{
  "num_hidden_layers": 11,
  "hidden_size": 256,
  "n_experts": 32,
  "experts_per_token": 2,
  "d_expert": 192,
  "d_shared_expert": 0,
  "hidden_act": "geglu",
  "moe_layers": [2, 3, 4, 5, 6, 7, 8, 9, 10],
  "router_score": "sigmoid",
  "normalize_top_k": true,
  "routed_scale": 1.41,
  "balance_loss": 0.0191,
  "balance_bias": false,
  "init_std_router": 0.00889,
  "lr_router": 0.00118,
  "num_attention_heads": 4,
  "num_key_value_heads": 4,
  "head_dim": 64,
  "vocab_size": 4096,
  "norm": "rmsnorm",
  "norm_place": "peri",
  "norm_eps": 1e-06,
  "positions": "rope",
  "rope_theta": 36600.0,
  "rope_fraction": 1.0,
  "qk_norm": false,
  "attn_scale": 0.125,
  "tie_word_embeddings": true,
  "parallel_block": false,
  "extras": ["capped logits"],
  "init": "normal",
  "init_std_qkv": 0.0246,
  "init_std_o": 0.00524,
  "init_std_up": 0.0246,
  "init_std_down": 0.00524,
  "init_out_by_depth": true,
  "optimizer": "soap_variant",
  "learning_rate": 0.00416,
  "beta1": 0.95,
  "beta2": 0.99,
  "weight_decay": 0.084,
  "lr_head": 0.0139,
  "max_grad_norm": 0.5,
  "warmup_steps": 200,
  "schedule": "wsd",
  "decay_fraction": 0.934,
  "decay_shape": "pow",
  "final_lr_fraction": 0.02,
  "batch_tokens": 65536,
  "max_seq_len": 256,
  "doc_mask": true,
  "train_tokens": 310100000,
  "max_steps": 4732,
  "dataset": "wikipedia_en"
}
Below are experts of layer 5 (counted from 0) of a mixture-of-experts language model. Rows are named router (the router's row for the expert) and show model dimensions 0-63. Each number is 128 + 24 x the weight over its row's rms, rounded and kept within 0 to 255. Numbers have three digits each.
Before each expert's rows: "comes before" lists some tokens at least twice as common just after its tokens as in all text. This comes from a sample of Wikipedia text that the model never trained on. Tokens count by the router's weight.

# expert 6
comes before: " a", " to", " the", " in", " by", " on"
router:113172122184122090134102155135107136160124115152134083108144120116146148123147123137114125112154151128186100139084087122173100166116165164106147158145082102101109164125149107108160099146139108

# expert 15
comes before: ":", " of", "\n", "==\n", " /", " by"
router:104142104155107110133127134149136107105126109135151131078145163115147169098127174114159121141148131120144135110099118184119117092085166145162145145138104150126143148152145174123130122167167104

# expert 11
comes before: "==", "The", "===", "S", "In", "-"
router:129156115119078087162149147107142132146132114134131116100144123123086157153134154127094146124170163133131091081119088095110134127130125128091103166150142104089138166157176117091100119147173158

# expert 1
comes before: " the", " a", " his", " an", " their", " its"
router:146130091162055148119122152121124114119173093127143080090113147106111151124129143117122143096141159106137136136132089136140152107103118183114133160130099142092111148149132157110121121158152122

# expert 4
comes before: ",", " |", "\n", " (", "'s", " and"
router:119145133118077125146109176052125091143137143138112122075115118135148133105094108125093131128152159147131103126123107117133077130103170110133163172167094163080095145138145108103158155122136098

# expert 28
comes before: " |", " (", " |\n", " and", " is", " –"
router:125158119132089118147152164113122136156105130173124126094125150119132146128133184124099116138174123089129128116146078134101114128104139139138152149141108130097146130095130112084134159146113145

# expert 21
comes before: " of", ",", " and", " (", "\n", " in"
router:126160128147125110129106151103135114153181083137143114061122117119139108124132122122122134099131151133130119127094127115156084115109127142123131163172122133083136133099123159123120103132120127

# expert 10
comes before: " of", ",", " in", ".", " and", ".\n\n"
router:117159102132125106146149157090105101134135111145118122096104116136130143100159132120123128119147109106156121098092118125153092110139132136154123159158136117078176124131186155128129155162148140

# expert 30
comes before: "-", "|", "ation", "ic", "ia", "or"
router:139127188115110140135118145138138109117130152136141085125164097123167131104146173112140084134158122061112143138094141100171127128168155154109136122165068126121116154086144119097150156156157113